config = dict(
    experts_per_token=4,
    d_expert=64,
    n_empty_slots=8,
    normalize_top_k=True,
    routed_scale=2.5,
    router_noise=0.1,
    init_std_router=0.0287,
    vocab_size=4096,
    norm='layernorm',
    lr=0.00174,
    beta1=0.95,
    beta2=0.98,
    batch_tokens=[65536, 131072, 196608],
    steps=5814,
)
Below are experts of layer 4 (counted from 0) of a mixture-of-experts language model. Rows are named router (the router's row for the expert), up (a neuron's input weights, with its number) and show model dimensions 0-95. Each number is 50 + 12 x the weight over its row's rms, rounded and kept within 0 to 99.
After each expert's rows: a language model's description of what the expert responds to. This comes from a sample of Wikipedia text that the model never trained on.

# expert 18
router:47 61 69 40 39 40 63 47 69 56 58 49 45 42 53 54 49 53 59 43 72 52 32 46 34 47 33 60 12 71 39 39 27 54 65 59 38 59 56 56 51 51 57 21 66 75 51 32 59 55 45 54 52 40 37 38 55 30 48 64 44 40 39 38 64 44 36 48 42 48 46 52 50 45 65 31 49 57 42 46 57 41 41 62 68 61 26 58 49 55 72 57 60 58 65 56
up16:57 57 61 50 53 53 40 58 48 79 60 50 34 56 53 41 40 49 52 53 68 59 62 51 58 39 63 37 25 59 63 57 62 31 80 58 37 43 48 50 50 31 58 51 73 53 47 55 70 62 44 62 54 40 55 21 51 33 49 50 52 53 67 51 38 60 36 64 44 48 71 61 51 53 54 40 34 34 45 27 25 53 31 54 54 56 37 64 43 55 30 31 61 54 57 37
up17:32 46 61 61 42 52 51 66 55 54 67 59 52 44 39 65 53 51 73 39 36 57 55 42 44 47 72 62 49 55 49 39 38 41 53 53 39 45 52 72 49 59 44 29 53 58 53 44 50 73 53 39 73 43 34 50 68 50 30 56 19 48 39 44 55 57 37 59 23 44 42 51 40 54 59 12 35 39 42 52 48 57 35 65 80 63 45 55 44 60 52 50 51 32 57 54
It responds to: Middle consonant clusters, ordinals

# expert 21
router:46 47 68 34 36 54 38 51 47 44 70 50 50 68 67 66 59 51 51 61 44 63 55 43 39 47 38 26 33 63 58 77 53 35 49 35 59 75 56 28 73 55 69 40 49 50 53 32 50 48 61 26 46 68 56 45 54 29 34 34 62 46 43 41 61 51 42 62 42 43 51 51 61 40 69 38 54 45 50 49 43 39 50 43 63 69 28 33 65 62 46 49 50 53 56 30
up16:44 61 68 56 69 48 31 30 56 43 51 51 51 58 33 53 55 72 71 37 41 44 53 48 48 50 46 43 46 57 40 67 57 71 45 29 44 58 44 38 53 41 41 43 33 42 56 50 55 39 18 05 52 64 48 39 43 57 55 38 56 59 63 56 71 45 71 53 53 37 64 61 56 52 58 32 57 44 39 49 62 58 41 50 75 46 52 52 57 42 64 68 53 32 55 44
up17:38 35 50 26 36 56 41 46 49 35 48 44 38 64 78 73 30 61 30 62 44 62 55 64 58 57 65 47 41 50 32 46 69 53 53 43 29 57 71 39 55 52 53 51 59 33 49 57 59 49 51 21 57 61 59 42 53 50 54 34 47 52 58 34 50 58 45 50 58 44 49 46 50 37 82 52 73 48 41 56 67 29 43 54 77 44 33 41 46 54 43 62 52 54 63 39
It responds to: Clause connectives

# expert 29
router:37 53 72 57 44 34 61 40 65 31 58 34 28 54 51 49 36 56 45 47 53 47 49 77 40 68 46 46 28 59 63 48 31 59 46 54 43 42 49 38 57 50 70 50 57 40 82 36 63 74 43 41 65 42 49 31 57 39 36 53 46 59 46 47 76 68 55 57 34 48 51 38 76 38 39 53 44 42 58 43 45 53 60 38 67 52 46 43 62 38 34 62 54 29 50 48
up16:34 45 45 51 73 51 36 50 77 54 62 45 16 54 40 41 40 69 35 35 70 39 64 64 52 89 59 59 58 49 35 55 34 51 41 55 56 54 63 51 48 57 52 55 48 47 65 43 44 62 52 42 46 70 55 21 44 62 67 65 24 56 44 45 52 55 44 42 46 49 65 32 43 45 54 28 52 48 39 67 44 38 64 36 46 52 42 46 63 53 51 59 46 64 54 47
up17:66 40 66 63 35 63 42 61 49 51 70 27 34 57 57 26 55 74 61 64 48 49 34 59 45 51 62 47 46 50 38 43 31 47 58 21 50 60 58 57 70 38 41 38 55 71 60 39 53 64 67 33 58 50 82 55 42 40 49 38 46 52 45 39 62 52 58 62 27 36 58 52 50 61 54 65 65 50 58 46 58 34 37 30 66 57 48 59 40 42 55 37 41 45 59 51
It responds to: Word-final syllables, common nouns

# expert 20
router:38 37 72 33 34 57 45 42 71 35 51 52 39 32 55 59 50 71 62 60 48 33 43 54 57 52 35 56 26 60 51 53 53 70 54 52 20 41 65 47 60 58 71 36 51 53 70 23 60 36 50 45 46 33 52 51 61 57 49 42 25 60 62 64 57 55 44 59 45 57 68 35 65 45 45 42 44 71 55 55 52 30 45 54 54 50 24 33 59 56 52 51 59 35 46 52
up16:65 50 59 42 64 58 57 47 51 34 78 54 30 47 54 54 38 51 69 57 41 49 51 41 25 59 42 30 31 49 75 37 48 56 56 66 41 42 67 71 49 56 69 51 46 37 47 27 48 51 16 66 71 33 41 56 55 52 56 62 47 53 47 61 40 47 38 58 36 49 66 46 63 42 42 53 36 52 51 52 52 36 40 75 72 53 53 37 47 38 29 44 41 51 50 44
up17:44 44 80 43 51 51 43 39 47 52 41 62 22 49 45 54 62 40 51 46 50 45 36 67 48 77 49 32 41 53 45 21 46 73 44 44 48 46 65 70 28 46 58 44 51 50 60 63 36 60 57 49 41 76 72 49 55 40 60 53 37 70 37 52 46 54 53 73 54 50 69 41 35 38 47 39 37 49 31 57 39 61 64 50 45 54 34 62 58 61 61 49 77 43 61 47
It responds to: Table and label punctuation

# expert 30
router:44 54 56 51 54 61 40 42 66 35 64 22 37 48 78 50 65 53 32 63 56 45 36 57 50 50 38 59 37 78 60 51 58 35 41 46 27 55 61 50 68 33 55 57 51 53 55 44 73 51 37 31 66 55 54 45 39 40 49 41 30 41 46 38 52 40 55 46 37 54 63 32 57 30 47 64 59 52 42 54 41 58 52 60 60 62 24 42 48 73 45 58 61 51 67 25
up17:58 39 55 44 32 43 35 69 51 43 45 52 40 63 49 54 44 55 49 67 52 32 57 58 33 62 54 68 39 62 56 44 38 55 79 62 34 41 76 62 35 62 42 55 50 61 41 48 47 63 53 51 45 78 65 57 65 42 60 51 27 48 39 34 53 61 52 57 31 53 60 47 71 37 41 39 49 34 61 66 49 41 48 44 45 70 67 40 77 64 53 46 30 48 61 38
up18:55 10 54 42 63 57 45 28 40 59 49 33 43 46 52 66 55 59 44 47 46 43 43 50 69 59 31 52 40 55 53 63 56 49 42 49 22 71 58 18 48 48 39 35 52 53 48 47 58 51 47 56 56 30 44 74 37 73 48 51 64 59 53 63 57 52 66 50 62 52 37 56 31 51 48 48 51 36 51 50 30 45 44 39 41 69 66 46 71 63 37 40 41 75 50 49
It responds to: Prepositions after verbs